{"num_hidden_layers": 12, "hidden_size": 512, "n_experts": 12, "experts_per_token": 2, "d_expert": 288, "d_shared_expert": 576, "hidden_act": "swiglu", "moe_layers": [1, 2, 3, 4, 5, 6, 7, 8, 9, 10, 11], "router_score": "softmax", "normalize_top_k": false, "routed_scale": 1.73, "balance_loss": 0.0114, "balance_bias": false, "n_groups": 4, "groups_per_token": 3, "shared_expert_gate": true, "init_std_router": 0.0133, "lr_router": 0.0012, "vocab_size": 45986, "norm": "rmsnorm", "norm_eps": 1e-06, "tie_word_embeddings": false, "optimizer": "muon_variant", "learning_rate": 0.00747, "beta1": 0.93, "max_grad_norm": 1.0, "batch_tokens": [65536, 131072, 262144], "max_seq_len": 1024, "train_tokens": 575900000, "max_steps": 3733, "dataset": "wikipedia_en"}
Below are experts of layer 2 (counted from 0) of a mixture-of-experts language model. Rows are named gate (a neuron's input weights, with its number), up (a neuron's input weights, with its number), down (a neuron's output weights, with its number) and show model dimensions 128-255. Each number is 128 + 32 x the weight over its row's rms, rounded and kept within 0 to 255. Numbers have three digits each.
Before each expert's rows: "comes after" lists some tokens at least twice as common just before its tokens as in all text. This comes from a sample of Wikipedia text that the model never trained on. Tokens count by the router's weight.

# expert 10
comes after: "0", "9", "8", "6", "5", " United"
gate0:154143136161156097075149123165114152128148180064105107158184128083094071090088135126147085076162123123126142133127154162121156126066154152110076109091103070176104094160148156142179183082158153115185129143150143088155174197165085150081103130101170165159169163127115168112125139194127144090124125112151115095044101124202165161090109102085114098105153142121156119047172139137166092192173
up0:069105125111096193060063129152114110170145129121174114132161107138072122138138110170110209115176125098100086125089097096147124149040184195166134121092149160107137176151142110140184135112167136127103119105106141129139130104146148108089137099143094156152144087097126079096165102199162138132130114140139128134168165162137141141147179168085136127156184158108122117120115129141136108166114
down0:079098096138166140157117154122074171170175189125147087107166124167047131101129100122106111097166110130211193149140033108129150203100130099112174112094118113158126102124112106145089075151166105147126153184143112071120154104139185145121172160127127089146090150146114116070130171185112086166122119152108149182087173097123138106127109165107138141078101116120145160143127157081141125112123
gate1:118134133087161124141183216106120095121162056116099095097131115169145139077136123150110135139186115112068107148146039143156080126150131171124102228141068145087128158097113156134132179205066180109104116139032090175112096140112187123173126126156146128111125121109112149060140071137135069176143154077140150147173138138123141213177181110076171122072079137162101112156169137132203124133162
up1:104148130089135176151144181110182084130096121141129149100094094094086120151100134211138144150146169141160162107154175166130126151105119140163139178089075162099112101086125122138111123095117056158110068149129143176144181091107094071176151094087177116087110073120139085142195172111076101172059153109104078126084076150121088142146079104079099109105135134167118092117101114138150086176176
down1:084159139088093135154105138158105144105163183150156187154155138084093101102058114174114092180087142161068154173154095126150206085151206143107150105151085097152181086065112138167088102094123183089148131133123150082144160140096053137118096138061115103167085154068148127130107071110174111089157141178097105096101141125183130169178140172149075150074062137069130127108165151141163157125184
gate2:113118151175121117146167182088179153157112101075120131114149090114202104155162119176127148148108137131118108148098173119112164140158094134063151052097159162133063119103140146126120148125149144144118150123115141118096171125146077175111133134173124100115205071142081145126207126137204130125136119104162139109108122143131153136152140120143083049115146178119127179062118135113054153128100
up2:100135118104097096155149064176161138094105095091093070140073122117185105124141172089142082111170219121155144137126085152134178110134094200126116114132102116139140195144133120154116152116152076118105185056145096109127130121131107151138125127088148158098122057093127112132161124159097153142130138124163060092142130082101139076074102166125114118091173140115156143125093084168140136168079
down2:122134126165145112171131087161183143135118136157123094165100068108175153102102120123188138149103154150191127160113142134104166153136102148064104133140165119087128121119127129146135132127144106108090213058113098116108080129122130105148103102059189188085138145110126092113166144144098133122132104192172120164121132141151158055151087084132110093112101125082151133119083114174124159093154
gate3:099130168160119142160135089109142124171170126108132155166177144146170155090153097073095123133155152156169075140139140116109085143105155082142124164103152170107078107140127165134115143133095107092119118143151134109026127088080128150122114110113139137098139073140131196155148090144117136046172124050137119081162052190147075127098115180127142118157197118113145188218152123135115061176102
up3:097137142119146103197125198126213133143129125127097109073130078140117133157151149168149147154124103187119147145161087152139126102165160129127156097136046139099104121111136136123118109102122163193129162135160142109083103192154068121140109156155113103117160164129140133119164170152127154130081096170140123139077144116122176087183182082118147146103168174117206165099125087140156150117074
down3:103152112120101085107094092189112095073138146114187064102134120127103190156185177093111128177123098149138128112125061092070133037158077160128121115081093121159111105140154179139127147115176122147178160088169129147137132136124127047103167204152099153140139160123134126111158090105127124122097128144115113123106156111047111105141131130069178102142205134080184088142135095167106146106122
gate4:131120161125120163162112096159125158112123083158156109118133167163102189178108153107146156078063077163095163168110133148173147096100183176121139141085117228120123121128081085139148129123117100066103119108183096090095148129085085099171199178134155104122090101130067078189158097112156155164105182131118117105079082115146110157089105179070126103142130155102139135095159121136199167099156
up4:154113151109130154105165138099207120103163154153125123144232098121156054136112074105122106111150124157131085080120170149148129105163098126141171156098108080100138146082199143098186119176139157203152083100126134144107149047121183055149103097105210141137199146125160142128110140120132080128149125135086202112159153114125127168118178119116169141124195102146159157153123107119134125124189
down4:173191108089154102064119157131154103171203118139142150149094123114093107054196107136111134143156107124120144127120115141115098178203141185128129092114083161171152123055158124088137145141167132131178209110107193095147151054134170161085163162146128137115200189098136115148133153097190108133127109106117151121118123088085059161072163131074090102155175083107134181088146125127084091182093
gate5:117140159083097074159132151166139167186113180152120099135129136134104064126116111175164094137108119106101138112099117135127169056120074143098117171118127139181139074141208167110138114118100159076167115078108115091099163150133130126086149126127107106128158124149140125091111149080126106117174117149107087078098161127133125080158082119075070129084150165088137168127111067134130118142105
up5:121116122151135148152153139130106170120100097179141121113120151138167150060121140110087140107170103173137126109170142183164093106118127158131135080142129104146179142066204148129139138114190138118151157102145161140186180127155164134154120139120147153113115154086103126128118142158166179086145160130102163135085089135111106127075142129127093150117145161142066154150162156187132073149147
down5:104160095108179118134137128073111149197139126187188167184109137098204089104140100089122134101185143194098095122173053186177118152113050171119143128166113150108100135211115120115168103105194139193101138171183142198152091144103106119162121128128075192108112107076133165181157111136190118127135107145172121114129086123170161104133098106167131108173166114093092133159105139119108178169162
gate6:092147133166119141160110128123107146147087167111154091102093122099071097179140096079126102124118197098137056178136084106099138150152081082129116125095091119140075095144190131130127110136067123149168156121095187130118126162124082101185119158203119121089108077151135145114087113172105138151155123053115147113134128166152130110110144138110078155168159163103127062131122182174067142159131
up6:137131097160159164140096114097138110118136104101142119123132106142137166128094140116143061119114096100143072137108113109141185164180114119154124091103126097134126172139098153178100178128070129135113182155132160060126143168143084164115144150137128087135124163132158090065191099168169175141172177190095137092145130158135117208131186137129126213097096119101155126106106170087091148151114
down6:083160101152104139110158148104088125116146115100185059137130157110106075068123153104090142103145141139109121088090101148146197130145141094117155097143145077096087149119126180171132085083161127128168122103108165127116089155153117165137098165068128170119101074110106158077069115141094113153175119153084081118133112150170137113185117077177143128166165151202139074149117106165191175129145
gate7:159130131118111139190103129187170131128146152158156091169092212112108133188108110070103091165119120121172111124109140132027161127154105151145182131124129088135104148177143114099129141147141131173106130136109124079161148069120096133108112171159104144093161062093143118128107137116145099154125129109140171133142186103135142095106121063096134126170096113101115105094141114120113144152166
up7:111159147118056100060041113131127179113112114112129131107182139182099112124120094135102109134182130164159155181102141091123150139112154160124139188154096096107131133117117114068133133065182148150158083150113134136115143138057067177123124110150147164116145103105173055047082083165073127102120125154163142148166137124091153142120192115131106103124098173174137121124131104175143163128152
down7:143185146142125151175168125105110146111118102073128089101088097165126125133082153150137120142115101078188086107080101116075079171109155140085111172099136179145136113070124145126109122137165154072198107095133176128125167156188029148114144089140146129123133140109104169163136135099115137163105097101111126116158042131106127087168161135174101125095124116127080160158092109123125080149093
gate8:157079129172199157179204137102137102119052153121123131090175105133115134161119164168128088126155165152221095126093144175078132058159183119105171130098140084158135099099167140113136121161179118165137136097144109081118113131110141140100159146151091132143098063135177149127159197150179105131139103124106088155088128118153121068153123143160152090147082130119106093093109072155102107115064
up8:115167188168163102095148114149151089108146123081197122127084159120142168130175084145121091130135145164120080125153057142202130148110107117127103161098170129138124190102194138123220125121154182078123176074140135174113085124155083132185094155098184094115128174130141122160139122082142134130115148155146147068150123147110140151136181139151143133138159148081144147167169112150136102157154
down8:185068140125121064141144113096143107159161128090192147114073113104120106160090107124102113100109125139119115119100160078154128151084171121096154147153133112152105128180176188183144160084120122084129110038144178099150082224100180207129140181160145159153118124125123130115126151162088133129107061090092135151127141123167091149117125128152094112088118066111166101096163118129159110184067
gate9:173132156110098142171178117105130163113100090103092142143115157127148130158142133164129151155138184139156109134198124177071157128153075147153120114092143123120133168121117210077176077156174168106147119160145096229130141189203089155137172113147124157099137088147136172141071085145169134175103145119127155166143113118063127086062132102170150102107140129175115128171005125157101105107158
up9:102167167139122103093104124124072055111145144155105109144116146150095088149162143137176101118172157131078111123120116138108149085195124118132063139183182127123091190149159131095094110113134152037098146136074134064130112149158113137119146113105119108174173120093145172132151110137154090161064141175122186110181146133076095078119155099133178144157079153110102171114140151133151104133134
down9:133120171119068095155104123111113097104113124173122171162091186140142141155139117107103086129171195090102113133140122134093128112181130153045114133135061102085071142168154124135116166025149213152141103132132121123124152156109079109134104135159139137134096131150152081086086122119091117085173078131129158130131148101108138125094103163139090154099108097156121126184093151202146081118120
gate10:176116137129136218159125094100144087115079098099179137114146169120120058079084091131104151175139184125114100107160137102100083115097151129145084118122124139123074104119164168117106166096134160071110160130178157131154092134137170080133131166096115139168104134093121053083134167117107136113118144146140162134113129132117096119116135117199037090059167034136152142098083182115085155095112
up10:115179127121106091115191148136110183141087140139162130173060127130127133085110088146109120155109184132137096136139123098114147135090115152160117117095178113112115200144118136109100130178148140126054150098152138152137143162131104137146143173163123116172120208156168155133106062155166100169175128128093117130162103110140121166140117158170163081146110184088143122176095182160154110123108
down10:130123098123144084161199143127127125162100112132136098161131111111152107176139124112178103083118174191067076127158118099117122073127170086082061162161126119078078160134115063082200104104144184110154092110192122120074115138132146116120132127151135119130131210094167117155121089142126061183135128163129098097130117181143057136102112117155073135127113149155142133119108117147133143081086

# expert 6
comes after: "\n", " non", " co", " al", " re", " anti"
gate0:169128152148118140117139125118099121109083111168107137166153156159157091103040176132140157174154112155113136160166081158126143108135163121130095135103159135130129173124184121101131129131078106072121140141145127114168161064089095098136075141124148177160131091116122137118051152142197130101092151136092160105136106115114153121175160148184146067145125063054109150103117124114108085141179
up0:112092096183134151131084185172189129113120103170117111096094164108121158166147082048114118114090167118117095184082123136088059157110107136117094142176099146115028135146104084176079066120135117147202148135134115141094130145115079144165161167155139108127107141122108140119143114156114150166091177148072091118176087127105126114154142080109129117148131083147118122135105150103117129105127
down0:134090119158087148116106146155120199112147127156124161131135123136082096085083154121165144099134193133155074190146149130108047165081146088133153158108095086138082068169119145164108073097119116164155114135149183071103090134110153151184164144162093101064166171085102134120113141147159149137119144128163118148137154133160087086084129084194170138077107069129123126100129125111092139111119
gate1:169049119174097108173153131160056111173172155094145137148151082081119136138129138160138117115149132143050166066133175123118175117119047067100157102128145141153163102151139102143104095164161110087122138143108143097179192153096144140081112174174142137145104202179079155170154110176137101104079129139083089131142093148137144111151144131130166070135120140139152146118112161095152129163146
up1:104164115156074113107161137162131146170095107137128021167126210148142083176097105124109097187119121119124156127165135158106123084122114118142058157086108174104108163122126132058082071169149165159141113211117154177174135062106128137124127078140116096117140149099148111107089112143142145176187151130142105132131088071123155067141187140087174151154079108118079101087154098073106130134131
down1:157159123170114119136119098094102156173150126146132125125129125149164099107143121128175138159172137149191086136075097161017135118149172172084123111110079109104103080148085146139138157118153096120165145113096107116103147071163074119076184120120159115140144193144133127203100120142084122143078137083073129130196093123096188115091075143119088131156090125073116098123102156142135149139060
gate2:147147128212212101125136138102136167133127113143204157076127112147125079076144179138143101149095122193145137089141103149160092105136153112132175153186088137161095091169160177146127124118117128145115109144124147104134157166173160081157163119137091093135144102097133129139049136105123187130146045080161158139099077130157117117179075149152139117063138122084139121087117153076146147132182
up2:130148169152150107144152138146141168184165144105169125105138122092101097120147116164105150161074171114100108142138174167148185160141127098128141109153115131141069119159165120134169129085107118106164163081164166061041178135221105127126160129116172071094087177147113110157157127119154159176120163165120112171113143127141138121123111095122126101135096107091137132156066141166112181122136
down2:099116075122149078090136123091102116137100140179086055128114124097168135126165092111046155092100129107077102154097137102050126130158129128167111162143133085120096141122128139102174135064053104116188106077164189087220085104133148051154096124176085148126125129186131121131039088171133148111192118143103120166172107106145114076138145101151172104153116119111139058144109123133098103115102
gate3:153158168164093192159112145111121150127112128163069163126171124157128104151139050166167141111076163131131182084140118142121113086081130122123120148112119133122089147040182123191139088098186105082115084159105114164128160090062125115126113142159110134117109155109117189160163186171131101149116174111124146134074097095143103104172120132202084152106163117122154116173100091098124137087092
up3:170125139179135143115121075216121113135149107134090137091081140044133117112113139105096156132145109143172102133099116100145139099138129156116114131074177095099103097098124156149133067098148185175075145136078077095142139071159111130033127101150072066172066137101154177121145131133183098092093163114153125153074138149143168163115130156114155125167104150090191124117091122120101133142108
down3:163149077218094128096144089090079097124126092140086111110161157138142118176163066061142145160089135161145187159134093184115159120145134098100097097150146139158180126085084133185123108118182144145096108143128137123184192123090182144118165170117133119158121135163144154129064074127133074134138124164121189125110144130142124095110111116163127138146188114000119183166183096119160124136170
gate4:097164128121153177110056150156088145123111100172116141089059151115183173118117159189162129102086113150111136070131093118089138058162098137118194141126102110137115101140129178115091134084048131148153097118123124184121143128097131120134123074137188098115022089161133072086099149157088136099184201123139146148196139161179143151136129187134163144089089148149111099135153070136086141129124
up4:155140143134121196094076123141119131108109170216173095048074170087190076120138142138130125057086111158110128119160153164055161097120055178084169109112119103083155147102140175115150173109107113127109097098110130144120062071142113098130153118146163085081039119203151065109150157143052221142191141168153206178167135165162122127133149176171125091105069154144131130151125141128143103119115
down4:078112075134115170087104106095161189152130114108113129189151098057176132106090193060135123121122110150127150087164115127116138106164179112171152141167125204164126139085125155126122119150109180091153122116129103069126123160141135133091119152134185114135066116057116162140098102091104096107187134196173117188156175071096140155141128194165125157146133108101116099152077107063119114102165
gate5:110124071147145142123148135114110102117129115142120163179138158086117234102094148098121184151075163103131117119121081096117164162165066130149171119110109105125123192107182156122128127093178100118097099172084127115139104166073078048112142082105141070100133165059127127074100088038172100115114076120158132110155073201148087134119148126122144150160115150150133155128126045166138104137137
up5:170106137133152163137169154075143147114143145115146120142101169146147152125177084097134147165142165077097104143123146106161160113101120125050166218131186074150183162146128146091105129079127173119123147143111160134137118175169135109131108110085157152121106150165125083089094097151058129088121134142085084092063067124142143154134127092128114102092104146165133205094140168091122131151117
down5:111177123110109188115090133105110113039112136105176130131111095076133085186147137181125138107170157125106185141133143121089111166151171101106166149133079096127116153142140145165160123097149105099135130096106194116161135123124103101135187101115142090119080117062134158172124124108043159082088140171198157141121115162130189119082121140101074183090052137176132120130079135149175141133132
gate6:125131094130144117090142151131106124184132115183124080122139108164101118145122127127076139069125100104078091097118112176101140150099201080131138120180160122161136169124026176130131163072145122119114106061109161056098100127084063073144187109128090182092150111126159092107044111129178114133134165124111114117098148132140099164121148112108132117140103129159064176096140125097167097084038
up6:109157070145073100143128147128191106117083101093070110158084099099135153141160166118162113150124107175166085126105061162153205144124090041109175131109137139126068150119157097161154091090118041139084146127107188167096148103107140145155076140123108079111092148115108119138133114138146124076133144133092133100128162096098142113053137127105159166195161152132126132082155138139062151125132
down6:134093131121161079131085125128105150173165139188145119146092113095120156138115078080134123117100090152104130123165044130084151114141109169161122142137111087103139106148093157124069148138105139135134093175144169157113206160132156144148175077083129099081112145094169112095136158151122129121121146180140109131110111060110119139150230067150064139085097120074155145097069110166107110125128
gate7:103116127133153064152127075164091127169117113139099160201171165180149116164165076104138149138101141128113117140075176168132127070117143135116181127124091121135127116173126117100099054090107121154089130107127083126151116112121084169197086143169155110095100148093100158147163124132086125102147134096165090125139088093129134152078111199102161140152150099076130182129111116173080104190163
up7:122105158154116108126118135132166112188087120146152159091112105124084119086106137137107234115118119128120134159123176126132105174130061162185129137122169130139094109087105090128135100162120159069140133124176212139127111200169126115064158096142158118103134122131105139083149154118102110134125104132074183127071210167103152176116165165154154181158179076105081164148110109089167125091120
down7:124123172187132107134073111108118133117120042138154183130125123152109121163109112154139133134096102076109160155133112135119148139147136113130120111069105100142101142130133112125083151106087160120099126149144153134154084131123126143087108058123106084058077128122113154102174122155074140107115101115149095085162131137128100164143133067131122082101123099145117123145123147124180186129138
gate8:131109140145125129170208114137092097123121125096127111159087141129086136100156133065057058142062119141093102107149122147164117108114165104134176138206152145098081000124113105117060105116085110129126132147163080098136205148116081087174086149093067123111145107121130125134138142099094138136128162113143173107155107137162114128137174143095114145093244141105100168143198118167177081121114
up8:106093096123148149164066098160050100157143067077113146112104134138170115140145200123027033165102131124157103116111091093147131179120151104151192176125132160180134138094099096190157146112094069092164101089165155103140167083082067120123111099119144087124156106081167154097154153127155193126086070130107166142104080082135082141148157118111154146150140118091101097149186146130215150155132
down8:190138138118088119123113111150148079138175159080152147106052164146139098120143122160138164107122096080106126131172145082149214131100126102116104130156097157131155155137143141114131143098124118092135168113102177130072114098180170121138104111090209159153085117105125185074146149054171190139109112145165130211125126069157104119115129109111112193148143153107127122134100147086068149134120
gate9:114126118188146122098051112120128113138153153116182088142128104132114121136129122122154108127104185185120098117167139131129104076117139109073080109140147123145204134106166108123167156111118147086192079118187154120204123119135113120121159205152133162114153152083116230103120177130116085071146136086076123138177135037084083176071175146101145115090159075082132131149140123205123178157144
up9:123090102127082143192157105133119127159089138134139148108177145072150137097135121170059116166100163209088136139144105118065175147094098117121072169138121078105176135163122087131091152139135127138084175161091158114189082175119146102150129107141123191114119117113158157124133117131097120088095160175115099152119117098109105166143127140146101130125078083115161110183116146113134144085069
down9:109086141110149191129099119166128103198104121116174123056111137090117150123149094215113128077079111081114065135060100091097076128135156089151156202159113112221134115097145118136128189072103103129124129178155114106192151091120108144087098084061153167186140155141125106090115149137132168131114157186134087145138132065105159181131138146120098132151129173110132150173136163113088107131081
gate10:137177130134160164133114109127141120060111090186066078124083151152104135125126121095121111120142125084138134097091154099176046094126130139124113156120185131101136072104055128165077116117051100112114110115108104153095126148116099159097145109151075154133107088162152144133169181137100159144151109153097159110109129136168095143143162124066166124105104090067162139100156124119161134156107
up10:128134147143139176091194108131171107128128198129137129093099087084119121101216109125099146141091137137103176132174171088132092121138122130093088172118143136103110127047200112116089141118125151174112163077154145097153095096131132125094114094138142110123161106135121119124098134105093188079180160153059188140174164136116193152126055158175098148155136175139163113103121142102092112099126
down10:102141175130119136107153189162156100170144134134175109133164098151177131169158157131182117109110099111143179131122173130127112135074161152148104117170129136074141083067097115074121103109120125141159119084121128131129069097100129101030052102200144095138153094151160111159148104116137119142114163143156156122129096129144125135134084127147187110116135153135146133107112118123172160159116

# expert 4
comes after: " ", "2", "–", " in", " In", "In"
gate0:100141078148162116138175063100154089135127117175119132091123188174128142168176186108101175113144072148124113187065161189107104104110118117102136071088145053106165099189122164086122159097137109111148071104143122133116150145176125101083143151127121113171152131135125140105124146058123131118107103160132137130138149178081151137138147039093107088155068098121102107134058127145149169084149
up0:182114099156119086152173096090147209156128120146092070124127202163089190121140163106083088172093107088095126139152154132143064131090150143123127092164083143082136134146063090103109107068149113136082108170118176148082119129160099166114115058154136119145091101122125064154136133152180151098131134154159167157087139170161137135186159125148122117136112105105118156102083182127121170115169
down0:102114071167117113134194127152147186112098194173127173088183127122114115169104162172169146069110123071094154127116097145121118099202166115112139103165180129131110116151109160141159110126110112136085102158165137160103077052163147114123103106128114071082129092110144124126141137144145167096178126105089118091127136146121097139113119114146091148100108159098116094147106133111112150118162
gate1:136135131118109144139125097124102128109076152136112134103109144151164129122236178087123082157187126151160143165112156116221104118123109140194130151098117058187181154161146164143188101142100112139115106147127136116133181138127142137088126148102124118156165102162175206074134124080085099158183099185167095159096138117127138112146160182164125098107164116049132128105105143045107138126114
up1:168146093104168112096129119151112151135150143193124137086094093134136071177155082112096145078197129086145126173159126073127117138136144112168117111118124146100137089107184125126039164119149138137099137108125179144161108189087066146170139083115143139124106080156084148183122159134155127094206109149134155103161210077137124187148111127088187146121135132107146099169141128138111131048074
down1:094122080137169167091150118148113133111145127151179138156159149175088113095162134131133152119180088055127117125117149100146078155140191142087147098123058140120153170161114117128143115110127137082128135088157161139173141117127092135116149102166102080161145178145122171108144141158153132169128100127170205107145142105130101145146129132162147102107123100107096119143103189152127167158099
gate2:117153153170105130114165149114153139166077114149114116091137169090139162109125112174167179127153154081181135146143120168085170152098096147117100060114116145141088161149178176167171146100101171114130230143154143176122139069181107148182134107117098089127170081114143116121141089114155107087165108121100070119116128177140098163133103087104130137095126085110133127109129169127147136112139
up2:141132172098107091108132188128153139097121106079102146136146121067169132137138119153107142151169169058151106066102141122104138204107125149149118118134161158120139150116174129131070095162099111118087119160048105194149126148134210162083101091197135175101150145160174155122202203098151128106162119093166126097000173111126118124080167134093101107162155159126171169131157120132067130087149
down2:150129113196106159093090128144145152092174126093110129172140169127105083159108124166102077145177084118136120178105125146148173094099135066111154168092100137134180130112122166127162191092108123138098132163193124065107142048116072108075122153139158078125160108183109165112142151156121139089227130136128134112126091131110104159122110116125139161182085084132167118125128141130176137128114
gate3:195104149166167055120086192110186148195111166089151107113196129179068137123087097121159129129137111069162125114130103092132088145081094162127170133129097074143089103141097121129104149121133069126120130175086120117137102088152118133071194120107135148110137095131147140152113148121120095148178105130155137110120152150121125159094076214154083095156142174107144179143130155102155146157119
up3:097128124122118103129078085112140098117158137114160142115094094141141139153135138158132156065147123137118061150150110147161088175118141105148125063142103102117089137105094082153073111153157104106091162087116119153127132176118176154123118148155132127182109135156158159135082130121064129058148127163121166103096148120136134104215171155118111106150139083112166131134091136108139171098157
down3:159139132153140156084122069111071166091111123116131119119130140108134100155116160152133101148203119095127089098156127123104073109137096112116145083074184160123070130083122113148180044149128070135150134099141133117133045095072134117104133155192186119126120141120174117135065125151155131138175094111084098125128103124124111158111076119133085145097108134110193144154123169157110124092155
gate4:102111111152086144125153114080159162105097123133102175122150127058167100130151116147118095130151099140110085142104112146125110104152152147122108098101171112128158090085097081150110081157187123155135055098091204096153076128197129171124109109086121089118112157073131154160148108151133168182166192117087082106103081082168147152097103119138116135134052178106166133117131126145171145117117
up4:096157137140137123097096098184142155096057128124139138119151179103136148140158137166095098139162162119084147110110134116160127123121114115104143141130068155134161101133114171179063113119120150156217126092137195116193098083105178129078049085191094209132102134061123060171143138151108137086139144147094141100085102150125175089114162173144156071117126088157120162159069099148135134109101
down4:111136118161169135128135136091075198150145098157135110127136126113077107103124134114106104104151105145154139124169102150136181115107120118131144175149104203076086117066132179149162177164111110176115107173150108118172149094127153177108123204142166147139131113102092187090190130175151158122149126149109108100088139108113154090147139102139140166136130104103175153095142053148175080122072
gate5:195104161175085094155108159169143108123126133119180084113102143106154147051097114104095083136110142195129098156239071161068148144146142069131096163098167190158159128130116134123154120148086075153102124170151106182132160136136107104157124135154149158142123113116121081127156040166149133139144157130131076119109182151088122127068100133132170166111093120109130083083162136123163122128123
up5:142075182178143126131132108026109103214070126125141081102173111033101145096091102128109115110142119071092113154137129192139152141119148114124121132123154091140170123147141148123187128118113093115139135137156105116185097103099128214085138096059130063207146142146112054123090088182055084153124126142131139132131132166105040133133088111132102155107145172162146086197075129118151073106131
down5:124112140142121041149182112120096168096119158133113145169122133165151132128143175134081190101113154118092085170131122114114126108112125099177093203137087091115161092121155142133127166140165129142063114146158075142171088102172146089196160122107160118118104135142096143154110121127117095169103111126106087108157134142147089171132176130158073090055148167167089148130195149066143163125161
gate6:066199115123124136137123109135110161114108128097110109145120104135140141059125139169131080073086101135090153113139163079072168134087173075096123135068085114085109095141130164097152137103115162176180147154133091135055090170114125160140124117103130114127135115098139119165104114187085140091129116189166146189151143135155142105131090171180148192115143129128100146089172146086081063183067
up6:121214123120105241123142071129192132156179109126116165145098143139113207171095124129105109143103149139144108072086084173121079098157142090186116089130090086114132087147141112049094153145104151117134115115149080127110150134131116135129150137107132089186136143121145123147077102135104128123179140162116111180110131140136122132087123102121116153121127130123138134104181097091185110102039
down6:189145119138112129085132188145124159183142139099116122167124193142157149139103125147093110065132140152131133192086082145128093096130127130136083168148123085135132074089127189056110120147174071053085092101101151155128098109119189102111117129089115121139116163165109126149143126149090151135129177094188159170142089128128117165117162146147132105115177104144139110138139115143099161158175
gate7:131121120116062155113112123104157146121080097132121183097119052136104165219100143155138109110068158119132205138089148082071100123196085156156104103145084148165131114111119135128152121197102156099068108159088133169134123068093132128165074098137146117092105150133134153117125132169082148084119119113082101100123160143116137158148092119143099170130128148079159140151101109104107166123162
up7:140173104100174107130135127126077137090108174048186183077127133159110100062091159144149126116178115129146135115127145103128090139135097080139118142121138116146089062190168095108075144134096107178122101172150185133159145165133149112078087097117138159099119149114119156126115074144115144139132102146170162151115120115151130099115151118086149158134112093124101110110116144103140077115097
down7:089163127043158113146141215142108098083142094100147147087114151146072140096072127103112117133086131167146067122136145157097150143161107180141142164122162117123112129084127221106148183160105132120124172111144070114098156086127114113138123133126109120191114093072100155152126178114157162174092093077113103125100176155028104190099130079144069071136108109148121079152184106104154114097135
gate8:106145195090097119160168132122093170138079104102128097124177189144165173151203129169151139143147109100161169129175114139131073100093105138147194117092133124132119151158127134098107080176113103127148097124161167189079153167197156134111121163174161163155132131098132106121127134115143100138143084116101127157133079129154081131111109073153119093067146102078113066076145126075120132140159
up8:158180110154142181108167123107125127114114124154092084110129182105092092106121127122102092148102117133123127172072157118128107100205193128162153114112158113091125134148113098134119188124167163149154171164102142125119100163153140104157132134128114126075086131137100081099124180121138097131064151125069138106090122177165075129128134197167174148046064165136108161189110142157151150126130
down8:118127058122105140120145140127091126136110143169118129140160108146130122145146113222187169134148178095164152104197151094103132116170074117131104149178105114118143122168145093097085132171106144096144101156093184070149174120104070129076108147115144183143133152147143143112100169167115170136157152123192076165128122131119164128123140132117161161108128139151105104135184116123102181105116
gate9:138151090112125111114120134120161150102133110072155100097151130132119143113122107134191103080105093153128133177140146099102093163140095109100147103159133075174122154133179176132112117117131046119150100154123121130142140149101127131163079106150126096144148080099089159119160079096099147083203114154188118134173098118072123139180069133153096138074115140159157150145126072123127140192198
up9:128115186085164147156091092130133095114166150178073122144130112149166122159167078171183134142113079107083154099170116170139119082071125109148096141207169107127119128109133181162201131134133093130127154146111128144176110094126120105111113148130124116140133133081124149120120210158059110116108167144163126139031147148123077190128154123125126148115089131118093129117077113023083136127145
down9:090111116069160148124120180158059143148128057187169130119125084086110118122142130061157124145147113139165138120111153105152146096148091091121155128109119084159162104072141114155089167085131131172121115146130061129080118121143113100096182114149146144086116052103105162108149159087083147147184118198202089143126118110124147143110128122134076116059140046113078148091129209112148121092086
gate10:117132162098131061142057140133126078170124085153101154151128138067110121115123174092193086075137134173119151058129124132130128153111145138114144133137171109183141106125091132176198160117159124091149104218152175106148130163146122152120136185108051100168162147087151105150135133170038154136097144207099177146172139097098084096167155159137106106084122172089122134098146113128037106118102
up10:149012175172103153124121236113172125145087056111126122149122139088184149124102143104138177138100122144107132109074098124115181086121138137117121091175113090167100150103126133157132075148167151138161175186124125225115108128149086151140127135114148091117084184146144130154200153105118101096145183044140175146079116106133146084100127082175140100173073118084207131091170156164098121142099
down10:144121103044129110148144125152118143148142128159125135108154139152108103170138097082123097103179084121118170156123156158127137152090119148146135090137153134155167078087130139094117128135200073107214149153126101134110119076119163150100135088120138081127119108139224151113143117116125094083108175125156143107115169170099117113119167125069178131150139152171149107179129119129088171170122